{"n_layer": 10, "d_model": 256, "n_experts": 64, "experts_per_token": 3, "d_expert": 128, "d_shared_expert": 128, "activation": "swiglu", "moe_layers": [0, 1, 2, 3, 4, 5, 6, 7, 8, 9], "router_score": "softmax", "normalize_top_k": true, "routed_scale": 1.0, "balance_loss": 0.00349, "balance_bias": false, "init_std_router": 0.0349, "lr_router": 0.000803, "vocab_size": 15196, "norm": "rmsnorm", "norm_eps": 1e-05, "tie_embeddings": false, "optimizer": "adam_atan2", "lr": 0.0017, "beta1": 0.9, "beta2": 0.95, "grad_clip": 1.0, "batch_tokens": 262144, "seq_len": 384, "train_tokens": 1056000000, "steps": 4029, "dataset": "wikipedia_en"}
Below are experts of layer 2 (counted from 0) of a mixture-of-experts language model. Rows are named router (the router's row for the expert), down (a neuron's output weights, with its number) and show model dimensions 0-255. Each number is 128 + 32 x the weight over its row's rms, rounded and kept within 0 to 255. Numbers have three digits each.
Before each expert's rows: "raises" lists some tokens whose logits its average output raises strongly, later layers aside; "comes before" lists some tokens at least twice as common just after its tokens as in all text. This comes from a sample of Wikipedia text that the model never trained on. Tokens count by the router's weight.

# expert 62
raises: "onian", "Gls", "thy", "not", "°S", "icular"
comes before: "201", "1", "200", "0", "2", "202"
router:117213085122159176159141073154120106117135110089125100112129138111104053148127169112154122121105154163148131158138121096078064182116073143126108165157125165132173132172114080138126110120171096103195141098086140095142139142169094174098114099123103097176117117148111127122143049115070157191101116094081129088096157112178116105107070115090102082072147113176152148112163083181127111142113134075087125179108073129145129125093105164109100134137132187129190085102087088199140145118122134133109131144099169116089169139152102149089107106151086108137157174137156084105135124151132129142134138127140157169188164102119111135179145127145122170189145124106141119103095100106053133136147162176104151154099208130136094158106164151169056207136133104218161178126153069124103118120148140
down0:091067168198140116133147171134140139169151120143154044134181104164121127183136157086115167107094112098123135137156100141182160155123158118129168124143066100134119115114127133104114121169151200209065152213098157128147080129165118142118153132132077113159071101077094128127151142151058121131098029141217091156085096136141125095125098072035119082170156169106092156171096146147122148135083168158089082158129120155092159146114096087174144090152091183154131139183125118133159115132115156115146143146078135142138147122162112166120153130127160111183126143175142094140090116089113125097189191153173108183138067135112110125112125147120188101153141142079142127127169117119136091155091150119104152115134127147113171155137129133113112116144092135095118129164170176122160097138212131

# expert 1
raises: " in", ",", ".", ".\n\n", " and", ";"
comes before: "|", " |", ";", " |\n", ")", " League"
router:123124179171121110108121100086110111133115217172115146176117116085101090176122140190105124163115147139175144090152196167101094125161143128099143078104095069132133141105167179072142150132074118164081119145210112161187095131137123144184180145089119122082139179137150130100118138119143148095191157133090089112157134118143093150103162119053140125178172206132173094149137128192110137120152110098127147116099149136136140114104117108147147164126097120134072158148135099106131169077120077135082147091108131195107186162177122145186079093165115147096135149104163172133139113128146127162082145169159130155157148141106174138083138085119168136157134113138099102100121199113130153154172134126149086172125104137144208082122167109127152173139109171116175167172093132216127084096073093
down0:150066134125165163165165144067094123120076123156128126080125136082066150095078131083124158132120096134110101176107179103128188071130136102158094117187115120175084115156123084166197075108115157073067140143165057171120116111078147113139122112168095171173148118145084155107135101118176088109122103112150141145100148160144117167103095147152141074099044135050142054097136141134159170129148137162175062119043148100155167122124128089092143128151076121139088203120156128147143122158190136117150116088103121152120122166117106105163097118163114120103129090127091116136165177081122070149139148160138162130142149213158198128150107146114091117161149076107139120152128134126147173139139091062180147129088102107141170179116132157136128099123164081187124133086121150115123152133106131

# expert 58
raises: ".\n\n", "\n\n", ".\n", " from", " as", " in"
comes before: " |", "|", " |\n", "0", "1", "-"
router:119146071139185218141144087096166160168168149140096173133098116080120145121095197152144060160122132079110137121175121175090137177102190108173116157099093100085166093110119124064136107154079113099152128139141071101133106176157122148068087117091150091183089078147143117094142079152121110155147188130116112134134161135110153144160105082111140099117121124125096139107159136143113153200083145111131179100113108168075068146131076153128111136122145155062057133116075152147129111102135168122104077130148091165158174151085089127152090170180155117131133181118126136134181126107108110094089120110142159105176206126138180129070140157155168089137142094160144109159079141120090222178121112113172077150088147111131139100084095161114075120111081124135113121161106102103127102098147112
down0:106121083110128150112131153113129154105083182127118104153106075127134059111100143179123185109060124107146122097105141123168114085142131155147129133106138130146162147133125159167160141096104131106085080055121179113138191099150165183168076112105121095090136114161123120125133132149081133113108117094118143142078127107136153125141051145160096089168141079147122134206162134110111177139182179086107030153116139108079122131072092162107201110137125117160131089114101148079180122116143127154125100122117100066118074166104124130185148149164149166096137198191103089069051177111132153135170153126150129165106130077074175131175139116096166070147091131105115121164134145164178187105148087090144126132159161152090072159107130106167136086078112137135148140076149105079084126130172094

# expert 49
raises: " himself", " |", "2"
comes before: " |", ".", " |\n", "0", "%", ";"
router:081143104124083084054129150081140118131168103075162192146111077139149120132097106188065131069212132107141175098092095149147150101140150133118080154092170186176102193100130122093171153124063120092146173177155133130137146116108120068137104101123156180133103184115115157128154141169127091094131164144133121133089152169164155099145146135108179109172113102106095102066116113137127106111152123103125152118137134152130153125118128112130136146157126099160092190105108100082129105151099115150103101147169140094118129096071144045165126110172085110165216068107131099129124109167176122150084207133108133102118148081138137119162149076160166190131170136153040114105135121123145100160182123086158097117119080138153082104146084072181165082104134080131126145115134170132127120085157074
down0:153144125202106065113156086172164207142138122152165128128095130117174145143085216115146053120114112137128113106110145152180101150157083091127160144112138159126120150150131107165144164167128128144101148098100103111159084106093204087135124082094154150155207128101154136095091146127163113156174130158189112089169182183123122199099167108128139163170140172082105112117177117151169165102137122102173111168130102122105172133118152209125043080162124106127133105077114137158122141166116113158206120128168132109187118125146113092122097125165146105177120107126076153161069111136126156102166112084183153151100122121167131093168094146141142134138162118161142181180151117155112164060174148136091115104195109109105131129146149137103084130142068118177117078118158138140135104065141085

# expert 47
raises: "\n", ")\n", " as", " the", " to", " |\n"
comes before: " the", " a", " his", " its", " an", " their"
router:139153056119124112163183174166127149145119196112156163164119122143101204169155162140136170134173071125113133133134183106071126145155116165131127142139176133121088079125167092150126119088090117148105142107165156107145089196137137048101142115162071173069121158148148108117159176100153134088169135171153090167100117145120107131149116164126174154097145161179223099142164164132112174133071113105173111135137127140205120077188134122124092122129134084180168145174144100151077185134156100146104212126154133194095087167121158094129158124106098171131111092115133151142100077133160116121111116105094127117092109115095085184132160114167072152133108143118123106109127096097175091115186162087152142141139130100078154150162094111147106095138133086139158120127199105140044144069124141
down0:159163116117106132097114106131143127123110070151138184083135115074152132148076178152167124081165144103127184134123150096101163162151200160097190178131062146135153143159182127155126159148076104149076147074139107114087164154100171137166114099116198136144085120142129138162144168212113067169172163121175164094135152159070142145155131134072128124142169116180060162073128097115145096128115071165147144122093081132102147133126122167113121146137109139120103110160160091133149089069125141096142078068157152113125085121131098088172148076106104140139099126178085154117113136049097125000132087139146126142133130140112157145129119153064148137163123121113167129086138143116156151133078150155106119100149094134168109132121111141104101110134093143130195072078046090126132161111170130

# expert 60
raises: " with", " being", " having", ".\n\n", ",", "."
comes before: "|", " |", "-", "The", "In", "th"
router:120182150130137149182163095125148155101083096130128148125155125162086147081112178102074127107115160140112182136149163172132174101098162169133131113091150085124163089117106079139102181171165119114126102136074141147137080139162153136083137162086109090133121135136179162087145028162072161183131177185165196111157130111090138132136091112176090099079193145153140139181141125156144076148144118164156132136126151182133076110108128141191141155067129140110119146102125144141094098128131148108156080128181111124188160146113151146079114174106158108080109146134117089145126071130169138103077134088120172102130143097147114105165128179065117056103061082158123104128132143126113187157097097124178051152096128130124137160102096131153139130109035159193140085146105096091141154138127076
down0:113130108102164138138136089106114172128106171146109142168091120126126116105206127103057116160109122092054087099130158102107121148132087125115110088136158110150126125156119160131097096117110131117116103032128162181163170097133122122055174146154183081076118123095116132099167139079167097142157159081140193151173151172075129090101085116167176137124152116118058110145084076105128129140138182100184138151095121092068139111137149169142163192132132163132117125089139125144104127138182114131104094100120110117103149060144168115144145181101152118173126076101211111137127111132138183121092153077144111091076115092145115130120096120064124143104171200151103178130116162126103200167172095110106114139089126156164099164141086127152090153110126175192152132177154120124038177113143161

# expert 10
raises: " basis", "tra", "-old", "wide", ",\n", "board"
comes before: " |", ";", " |\n", "0", "–", "5"
router:110101093107163139121115092095139173123122173137173159103150111116131121113116185133097137132132137115117097109118159147161139147167204120175137121100110120098134145131148173069189157127114085114075163193111086081162146092083142144165096141083164138075100128199142150093166121132147065138127128147128147131137155117156174202168125121092089060126148156126144071129133145135168195154091086083161179149130150135123082163182140203162140121131115102073138168160124174090136075102104112144084132121162108181127150114120103111157087128138101154121178139089158115124135124139101133082081160138139127130125211068134203133100158106141182130079172119149120131147044202100101161157129098055107094162065116074171107123106117091161067132140105190144141139137117133165119126087131178
down0:132079121140119125140105149110134175183127093109108066090164188204117154129072095164113151092127101150122069205166116141165116112170071099172079097123123136133127139089059120151158131094129158104142091183109111119105148075143105112092154113138108106122071145123134117112137142133144136115191132181128117148158104144089144145117127136099137162140094094117097165136086090116130109120106197073169060196134100100173153155098132041140170094100098136106149070135119111113138123162133124104128097124145106094132110105099119119196228175080183144167103122086108172144071128113102105160116121086161102111090090153098111110182107079095170090117049163132109105175161116120093114072107134140145173120136174115114104165087113106140178141140163099137079134123151069173100185149077136

# expert 61
raises: "Member", "Pr", "A", "Wh", "M", "Comp"
comes before: "-", ":", "\n", "=", "==", " -"
router:176173110123156124132181144094081125140196017141132118133217142081130097086114153099099105129156129115152108163112151113094127144094079153120195158130112170138163148114113143121123109076107149155138107084119199103058100119092108184204150128145167072117127121179121128132117112126094076120128127094104162095106123176072149137056107146123123081094133120096068138125102107108142166102167108134132137147144109122111138084081133160115120124161078124145116153093176105095138111185108205201145137124120126099111117130087170158141124093119125156149113164148169155170148112159128149104150162145148165077122137192158195155122089156082106167148102162104162110097091102106127153064161098115108069132114182134187110169155201131177128175135103171154140165122154116158092070111159176
down0:149111178145129145113107153138164200109118098088143164149170108130145207142160112098178161124077128171109139191110138071080167090154085097169089106189116111114126133180167070091157101171135163181115085108174177168097193124124086161098152129203162143128187074161214160094154137114186131110148159112087150159113053103083055165129125108124094110115128126158118144097168113140100127144087077163112149175116137124123168099089111113147099136094137135136156104129114113111156098142146181128094127129158172121112093152126128069164157165110104149072116136110078072083138102169105147091132161149105186122102215166104071111141162161103115138184162097138130109131112143146130129107102147083135094141121087133087171127110136148079089150128167152139154079125179076091101146114140132

# expert 17
raises: "10", "1", "16", "11", "15", "14"
comes before: ":", "\n", "\n\n", "4", "5", "6"
router:178112129068119133140157139147124134052110085132115058114102109110114097129158132114126151150133139086117088168131190086131069146186150124164141165159125149134101181069154103119131153096104168178126127110125123106101118167109116144178162128168082167120149065141120066149093187159133102095157107154103181077122118128146176117135115148158114115075129130117143131148078103102118156122130121106169135137168132064100117122104149115128130146103065094159164140076206089126180135099190158218128180144061144141091127113131110153153136078133124074163123133153152125100168121098147145102163150173078103137142118153171156129069069105161099144118126151119204073087120099094197091138166124119076111128110149089150097129160145165188105213123166145189145171111141077122113123108138204
down0:082133134156113154097130093106129123152097123095130126090142129101102121149161094088123160102128078121114138126130096140116101100126142093176113068147176144091224184108154114146142099150141127100112178135147108128101122127110112102130145110145125083149193148147114154109036102126130166102146085080102170134099164133173069124083175108129086090077085147134143113185100123167128088107119123161115134146149163100109080074129115219170084164119192148144118192148092155097132136151133105158105124129189166097127143145221140140199114130148085192136088143151192140183166089102157081164112067139145159170140156124139099165166130137189124136107098145124127188190162178077172095111178163157140107075122142122141121085082145124070179112116096140157099146088180122140160163101102145

# expert 42
raises: "\".", "\",", "\".\n\n", "inist", "\"", ".\""
comes before: " |", ".", "–", ";", ",", " |\n"
router:136151175096162100172108131112153173161120146122137104142106088099108102103064181143116099100116131056165192103177162162130094149109127148120124133103097149079173070178148084103162157177105113139060114063100154050183108147173102127179069175169135150157088166119113144133167087104095137103150169090161155127100153167139121126103162110077100085094157147130151094172102107182123145183126111088112143151103131119125081165154147144116110095097141154098149132112122109157199074157155184127090060132148141146137141136165095110153078146185132131077176160114162087145192105175179177115133135105150168118138176105115165158146194138105134079109086108164078135139082190146093185128151106146171132199102135136119115124115077129093094166124106102129109165151102148105102096091150112
down0:130066106102151134133159099109139182098084123153167158135095156131139197105107088139140099067177087122072103132112169109184135108128133124117152136161140142079168136103131174083158145115097115150113112175069134141095121132069130034140060126093102133102173104177144117136147089192153108083145141105119123135100130107141160154140131154123130057072086107132108114087136156116133131142164163117112148103115091127108093106161143168101077143169060111142070130154134137109188135134157110153145117133151133093141174077107144143171103101190125165158123107096099138150136006158136110154152159160169134119102148134159179120185121156097141144138064188137125163154088142092154101096063073102121096174127104144118064134134154132130213182142119101151144123127070124154110097192077190

# expert 37
raises: "|", " as", " also", "wa", " however"
comes before: "-", "|", "The", "S", "M", "   "
router:124162164172086165128143134156144116128075139097140131097203157093181108117099163083082179215099119196098112110075075128156106067067077131134122177137137118155108174114088105128076133083143134151162113122110125108150135056153154111159108110140151151099113104169118120143115162126101125117149161173177134089155143119100129149120147142138070115131123122107122134184149111099110110130125090161187145149136124141192070125074156120170121146146086059077113171105121087175098154135085128144115135078103152145093170150106134114167161080074130162125131097119141108164135109187158196122059126117128165100178065150170135152100147137091183139104102143126128081140125102134093166168094154089054121147115151150159060115181127156158184153118144210142124085133164127098068184154134152
down0:135135170154128162174121118130184169129160131117089180138162138139109099108131138122117082096125159093114176126135124089087112075101088181083161164127082063085128117100142127100112081093102095152128037144150154154152146085182170120150134110138095152124120146180164181113148127110139040203162168121104102147113151116130137099148122121180154145126163109118123114150125091129185115100052120167172160073141120127115127165150132134131085105154139107161122201143137105120106145041074165114089136114126108127051125110154093089128131068186173160176153175114051102137169076164090125077087095185087094157151105114196108205099134209128106141179162145134133106149077106127140115126124138087124165140126099107160138115138158148148139140078087111134137110125144115109110113056142158